Experts of a small language model: 10 layers.
Below are experts of layer 5 (counted from 0) of a mixture-of-experts language model. Rows are named router (the router's row for the expert), gate (a neuron's input weights, with its number), up (a neuron's input weights, with its number), down (a neuron's output weights, with its number) and show model dimensions 256-383. Each number is 128 + 24 x the weight over its row's rms, rounded and kept within 0 to 255. Numbers have three digits each.
After each expert's rows: "gets" lists some tokens that make up at least twice as much of what it gets as of all text. This comes from a sample of Wikipedia text that the model never trained on. Tokens count by the router's weight.

# expert 50
router:144131156139116141129130071158176146119135136138143102183113133162134121140144141102103111135124114069091129137119118109147101137159117120165139110147108149133147144143076132132129158106091112135125135104154076111158156176112141105146160108102124162129159135116171150073150090106082100105133153154183192149126108120138067159173121078120161113134095110124148147100129130186130136132097
gate0:123110109173127174139102089111145146153108110119114148161144100164120120158082122145100121128133150098133095145158126117061129132115128148146092138088125120107147111153128130171126111156139105121137097112112111135114178104155147140104124123140123125128161164106145109157128122114110084110100151149145134103114178129124102160115141099059126122159101135089106153150150171181151134120155
up0:168123148130158152125130156128124111098124104123141089117148108109156144145132145120129101126129140162072152109114160112160128111108151118113074158115097080107081124165110091081126118099139143113102168103141124106152125164156180152152142128126137193083123115104149141111152134126168151103137134141130121122091096142079084095119134131132169169147173128127152136126113112166158125092138
down0:123111140106116092130170118108103120181116141119173070132119117134163129135132129107134178120128120181118120142136153141192112127128129142158144162200096105136143116162115101137107107137132156167141139095131154107128119124128140120092125109094076125120123122137114097150145158156121104122128131108139107104154143096105108125112082181079137138160151138151157144126146069140114143126108
gets: "\n", "\n\n", " (", "=", "/", " \""

# expert 36
router:096127112177105184106135114121137134166129145154106129127150128112141106142193103127131140197145110089136141129191141172120142149123145113099118168159111156141073123135122121155158170073105105139126114115164120118167154160115128135150123122115203147137149119124139093117132130095154087115144120122130133139188146102147087164145101121104138132185165151112157152096121145144084126159149
gate0:080112148137126130115183109154133150157106160121124123127126116088119151108124120128117117116141114123134141111137117123156133151153133149118146113116114096121117145131106101114136155136132119174127138099134104081134137093109135131147135157120134141132144126121133113144092150159128097146182112142120142157145127119108138139097127153150131158174148113154160099139133199118138106127098
up0:125185117120134124145109138095134097119149218125136150129151085137099129097130144137124125105102166177144140112130132121163110118084139139121108159119124121105163173110113125091110126117103122157134119124164088136126140144164124137134156141119138149144117142136162161144172080067083093099137127132137156125138089149084095119132148067154108113141128117088128137113152096109118113107129
down0:094132162093115093140157154130104137176178113126126125148126112163130124092146125153126115143125114132081122128115107108111143142092102161104128122124117157092118115155103092113113113114159162083117128137143150103114129129127133121140105169090113119098161123129142144109145084118134133150098121152119114141158117132142090092140109115103128107171102108141151098128134148150121127114103
gets: " in", " by", " with", " on", " that", " at"

# expert 33
router:163158126128139122126151095122145124160156128160128144133148121170172149127159138119115113141120060150111097155127141139117075141147154104137087106106139151163107142153129136140127130102112113103166066120152160111106117207088101158162135078126125173133123105139118172135133105104169113123095171145228145109141142092150113164109133115139134137176114111125121147116106171139080097108167
gate0:106127067149157142143140146134116146149126121162131139130149105173112151141113142128134114165134117146120127116087151182127088079143128116119129118133140141141187187179131114152159154131097132134133129136120116058133128166081086114153142115137118111109114100111092146132147151145134182111104105113152122183078142073104120122159171132148131157133100083114159161104136108130121108138105
up0:147157085130107126099115118103108188150151131107115183145135163105144117105158151112104152158125095141092103150116127119110159136079132124156106140111165138125109132111137178156102051095135137109112100100152129137121098135108106168107129151089138115147143156143084124121146116102145101107130135122127128148089107132124087120147118127098098124166107159109141110150120132127116128111152
down0:140112141130109133123114092146126135131092079121142139140159141124104131069110152161124124110117125172135146144127132128122151143081129158129125119100095157124128133090091117152112158075115143150154138112102116115089109160168083139120139117138159141094095128140136136127117140136121118121153149110153124144114110143126129146151135135099136101139158128119124104149121134137104084179142
gets: "-", "\n", "|", "  ", " •", "\n\n"

# expert 6
router:124088129171155140155134126150127154150139184171126123119138120142173137135174112050123136117140122089126114134156128126156126142076121106137125104104168132115150154131103136134182145123158114104090100129162157114133132123109112099169094121075152165160165111101125111097120133132122063163145131093137123168155137104151095168104131108103175160127104136124127128098115159118123110166132
gate0:091092154144171136145131156163142134121078146108116113135131102128089123144106116092107171156102170130112135122097109130142095148097130136145132117087159139107153116180127170081179143124130126122145063110144126111111176120147120112119112124129132085182168122182125126093121113133105136118129142129142156157131135159113139121147135096133139162109112120128107127134174129106084126156123
up0:187133127141107121120102108092145148148131139146107155102104150143149146105158143160160117151132140089163151146120148102121131128165129102125088143153145146110134127126100081128117086135102131144114154150132118172160096125124092152131148129124137162146140135123150154192127118163154115138110124155092115098133125072156098135124120133127105124140137116116131119111119118147140156135103
down0:106164107117114137113140079153074134150150120112134123123145124152122095131163138152160119128112138128114147113143178115096138161140109133135152150083119122106111115122110160172174112170128102140116120099128086168142112122091159128146151109146145120188122124132086102123122115134138116137063125144148165138126133109131121144151119111128130141084122141104107155131072127148163132154111
gets: " as", " with", " by", " of", " after", " when"

# expert 28
router:176133151144141129111174125153129143110071166166132133140164098132152112117193143142103139117143117095159135164125098124125101126110106161143094170126130160144096127146120166105135082143094122158164094105209160119157132132127122149131140110114119105145149149139145131108087164132128143094146151144123146142170127089124116123130154110128112105127122088175120139128146151147117115149170
gate0:139140140136147113101117156152121127138131140150138195134120126119132110148115103121127129124114129148131137112137108133183139144134153125113127127092134102136133099111184154105155125101073136138154140151160141105108106137156142126140123125106105131163103126135175128115100107117143152115092137150107181122136149109107138172116128106143096087120158086121138120106150123107112141145187
up0:126128122166113130152124136145104171137139145109156124123130090112138096131128136084106169101105128102138135154166151160132185124171085108137138111109106119104124126140190124108125082101177135156136194129138130116109124044152100120100142122120130136148139137131137127118134115140123131147140169092167050144175125106085074174159132140116099149104144063121108090165097128146082145148143
down0:103156110149111156110105138118074105136133168167149093113111120136116122121114149095099130122137118169096114148128157169101155105144091095124139184134166134115135140151055147137148161146093135130070140128100136140116159130108125097130110129145121068138091140180117124124132125107109112151123123141101086093163114128157084121073137141093120162132131150159128156114149075090114093136131
gets: ",", ".", " but", " time", " years", " season"

# expert 63
router:130113115152141143126139108132118164134114141150143107161139142114166115123163142103110116137145017093086147136109142109102121157155150130103075139132152151138143155138152118081134154146071081128161099127207082092132118138102079129152135081095123158118176116090150121102117168150140088104097131116168181134146135134127103115164090142121163111120150094121131140102101171132081114123111
gate0:167113152095121122132091123113094135123119128113123122151111134165122120167125146112120152120128190116104123093130120126139103124136144094144143155152110099099128134124099129160145145156093133161106152124094086092129147062145111112151100124129109133149140106164127132119092124178122093161090132133187129109152136120189110112125145123136140155132085145115086144118131131130101090146098
up0:081153120111136140141120103116127119164100098149103064118102123149114121102132112126110099101130111138156114099129124098132144113143176087136144139079155137157131126093150137100137135124134082122103077111142172129126110147123113118123135105154153119113120125132163142107078119123148135156124117157139098122119095140177105098072143174116130109128127121128155106114135141140168160112109
down0:133115170135136088108143117135147133111127144191144106114120129160104165171134105160081169117149139155159126156121150129114128145099169104147131106088131145119173125110150123142085123091082128142111143144099145128151112137141161133122121083152127135151145119121167101107120124145117083132116103097125103106124113119144142141122136143082114117155105156190117109130135110160138130086120
gets: " |", "|", ";", ":", "\n ", " United"

# expert 5
router:160110138159149138121131110142118148120079164153141153130130148151134116141140113146082123114129089139174121134132130189122105087128092116148133109130144161168128120133138140131202151147108102176116128147170149114132156127113136157157125092120147098153187124125137170123109146107141106131133149092146161152101147100156104115087151119149117155117068147117126138119126161115150102164155
gate0:169131131101164130153158123105148065141065104128150164100155135144108130125142126120105125100127158094139092146131146060114060146102082142135114096151161154094115124146143118088123128128125143142144134156137106147159138108149178079135149126144069153077165134101129154105110115116161138117126134162133169150116094117113126093114141146112115146147131167138122153130127114144166113141131
up0:109118128122141153106154194137093118133125106132103076102129147108140182149100150141128152155135123102122095123115153149143111077148149137179074106106111094124145147151146127156123127171140112128082188174149130182155088112130112173115128114105154107125094136149135095102132123181112155157160111133100136091166131144142107136130144130117144145121088101093111160123166108145127123130088
down0:106102125138185117137132147132117121109122097126143132114144125140131103137166146123121122127126124169106102162140121141123151128162091168086125099191158142124085149105148109143144164124127132120151084189083144102125147105116145131129105136158140134142120115136154171176136162121123107170123109067137148095094160136144138113130125115123157145118093072109119120161113116142077124138133
gets: " and", " that", " which", " was", " but", " it"

# expert 19
router:147121117146104138145123099139147147135146130174148135159160090140159126104153127100137090123107049110064112166106116160117152160166104121095090147106094107118154128134157152112123137154135088137123137098149104109152129111120117151154140081113161146119143125088145121089104125118129071130126127083151148146120109129146124148151094097100208155118152132121125134111128192165103148130108
gate0:115107121133131106124118124168131135174119130148135113154124127158117120143118126138142131074089096136101129134163086111131136099104143124124190156122115076145121140122116157116146145106127148125121104123125137121120127122121126106108096127113145122154113124165147113089135122131137130181131103104113119158128146135155176137099113085154113109099135166107112066108126183127100135128106
up0:121123135109142105114102101142099127105098097126125126133102137156143154136096099071150134111140103123135124124148136146173164140133147183133103132121128144158142142153115120101136097132133098116113135128167122152117093137075165130100134095159098120183142095113131177184137133144098098165094101107133120114099121117112132136126076101110094155123131145167091136120112097083150133135146
down0:131123158085148127127165108152163096136117136087203158135158115092125103111146175128145165134134144146122111148126135116100154105152124112125126142138071111111121168084184138124135106107143112179102129113147148106109136122199177116135162098132151114150143148174134139129171158107106160120140137155150147113124146197157122074119156140174098088124103116132113127164087132094145121101138
gets: ":", " |", ";", ")", " –", " ="

# expert 54
router:143118112166115189109162111123120112131132163128142119142143128101131104104134164094143166112118113085110131163114108139105119097152138141113119145140093136135128164140100181114148147168076104138117093139117130115131162151105119145132133139131139119118133163077167110096109128170114099188142110160131142171148155108122114119118114098125149158161150103185087116144108149153089127120153
gate0:133162114095139142123144113155141113123114122127106116135146150152129130109122135131141161161124105138102126158095096142126096167135109094114156174147167148124131130116145155077150095136150128125108152135135107118130112090089151134179124126084147139129092150139166100107130109139141127107120124123115146098146118081132159108149110152121144115126175123117115092143120155130139163105115
up0:104106115112114100100168115111097108139169104098119128128129127144134092134105143120159100122077129130147153089107095117132126155136136168123112142141069156120167128133120131174123124111112042110110104086156144146111120160113159129132192193133137116139155120166145158150111123152123147174130115156173087127152116137134158118169110109089099131169155101101108157135099120147131117131117
down0:140116180096121133139127090096152092156139194132122129124153153150130119149103098140102160104118134184136111088137108110190124103128113157183108103125152132138159130138139092124133101157152115122106112083174121123148123151140109118140131169138138104139116088146125165120134102152110126092151117090099137132150150073104156126105175074119148095078119121138146128077150074119136151097164
gets: " 18", "1", "2", "0", "5", "3"

# expert 48
router:154119137128127123137136104140132138141119194130161133231109137149134131131148130134112116145120106107101115171149094123130096160154127153119134144177128116125145159160110141117113141113105111129105128099151093124127169154094113089162142120117127156099143148105135175098131091095063104117129147156179208138132105126130081175154114111119172120109142109125109125080127154173128134116110
gate0:153134155126155151124099108125094087119105122168121167160148137125100127087150112188138125122182115088143087135094109109117156153152178163135137109125140152124120059167136107081105151125132076141099125101151128129120153160100150136121124136089124118180129125103152120107152123133091109104115108133172145139078137137159123086088131135134092075141146103166141156140151152120142124138088
up0:118160135124115102168115141090129119110183140098095132134151111118154148163112107087130120147121112085165147127155114167110111105107083144120116171118115127118094145099116148146133122122155139129166118124136124109169140136163165111173141112092118174115124108152129144170175136142147138183117158140113111112107138120140164133146140109099150135074149118094146115112102097132076122115148
down0:167120145131116156156119087161154094154149118139118116139097134089150114162147150176141114094115136098140139138115144126155156105130124129120098084105118152131129135142124124148138155135134180120090103121127148105108134117101077122152165104136136156116152121101107149099163180124117103119125083110115145114119187112142119153134141155176145165108122136142173154116109089118084117122094
gets: "\n\n", "\n", " (", "'", "/", "="

# expert 23
router:122134124130114112134100135096170131135129135156142099165125095148131125133136144144106141105085107099083114167177151103115141111107150135149122109091119121123135170122133135121108123128141120138150122115135104127141155206115125130125114109092147155167133102119117146090127143116150137172116109125194161133134182112113097146176134128138194131173132111144120117130083146154132120136138
gate0:121130114137111134110130109131122117115110095102109114137154116135126135120105181132116149123100118130096111152143132133111142113095138159109099120129116163115086153127124115106087138111061137191143108187130121143111181167093142157100103108139075153102143150136125143122185152132117103118097147111139132134116130103139144134131143140102139126102118079128171127135113136110132118127152
up0:138159135160117157136109138083178114136146141151122094118091136113159149085153139125167111111118129090160153109125109120100131169164121089124127120103152100137134137140122146137165127158174109130151134117145150153111109105123083103131173115103168121199126100118127154151120132152145125150127110180106158138143164128161096097129131113104101147152143144132078140156119114147115138105115
down0:197132153113147111108094104101112112158084149153141120100136126094122157137144137119122138159146125137125134144141140160112129120139139111112137131105154083115136097090095134116136168128148127092130129145168118154090142127120101086090184109139102098134152131143148086133105096112172151144123115146101141170103143145123154097127104117102134146138147158160157141080126147141157148171083
gets: "\n", " a", " an", "\n\n", " A", "A"

# expert 20
router:170132114149125135139131107140133111117121111147116142192108109115146104098145178134105085133113102135164130162150103141119122121145134111122113113117078113141105101160151174162147114093115106125148143143145105123151156159115133134149124095126160163116124118160146111107111153124121107126150125095137151130172170100135078154134080103132140134140159113176118101148087146131083127113123
gate0:113117134149130153163152127135201117086137144115132117110156079132143119118111089070160145126129110120146105133121128139102194156123141102147156164126110121123124112152107122120074114152112132093153149108143175108114119151081149124154128088126186112163132104121138096184121155145099119120126156132120138094173137139095111133143151156069106105074143132136124160149136157079099092118108
up0:127136155123130179119126121163138129105114153091111117107121113153153139118115091083134147120169118113140116126116163165135125135153143118108134158140093134118169146158113117107099131102112119132180165151173130128142202126086186146108150138135147143153150165103153128168079086091159118138172130113107132100173089120135144129191128140126090156103123166149128117155114139109140089163168
down0:131135129128111111135121153131127148096117110110143133176115115153148125135134085110141128072150131124182118120118099066152193120124144114153167146125184155116141136099101157134118127139123134162110107118132143113116132142155132121103127105143150149195087127147136107126171099117121148151150130121130140133139099114135151107089132113158110140113117073105147164126112135104126132142109
gets: " in", " May", " the", " March", " September", ","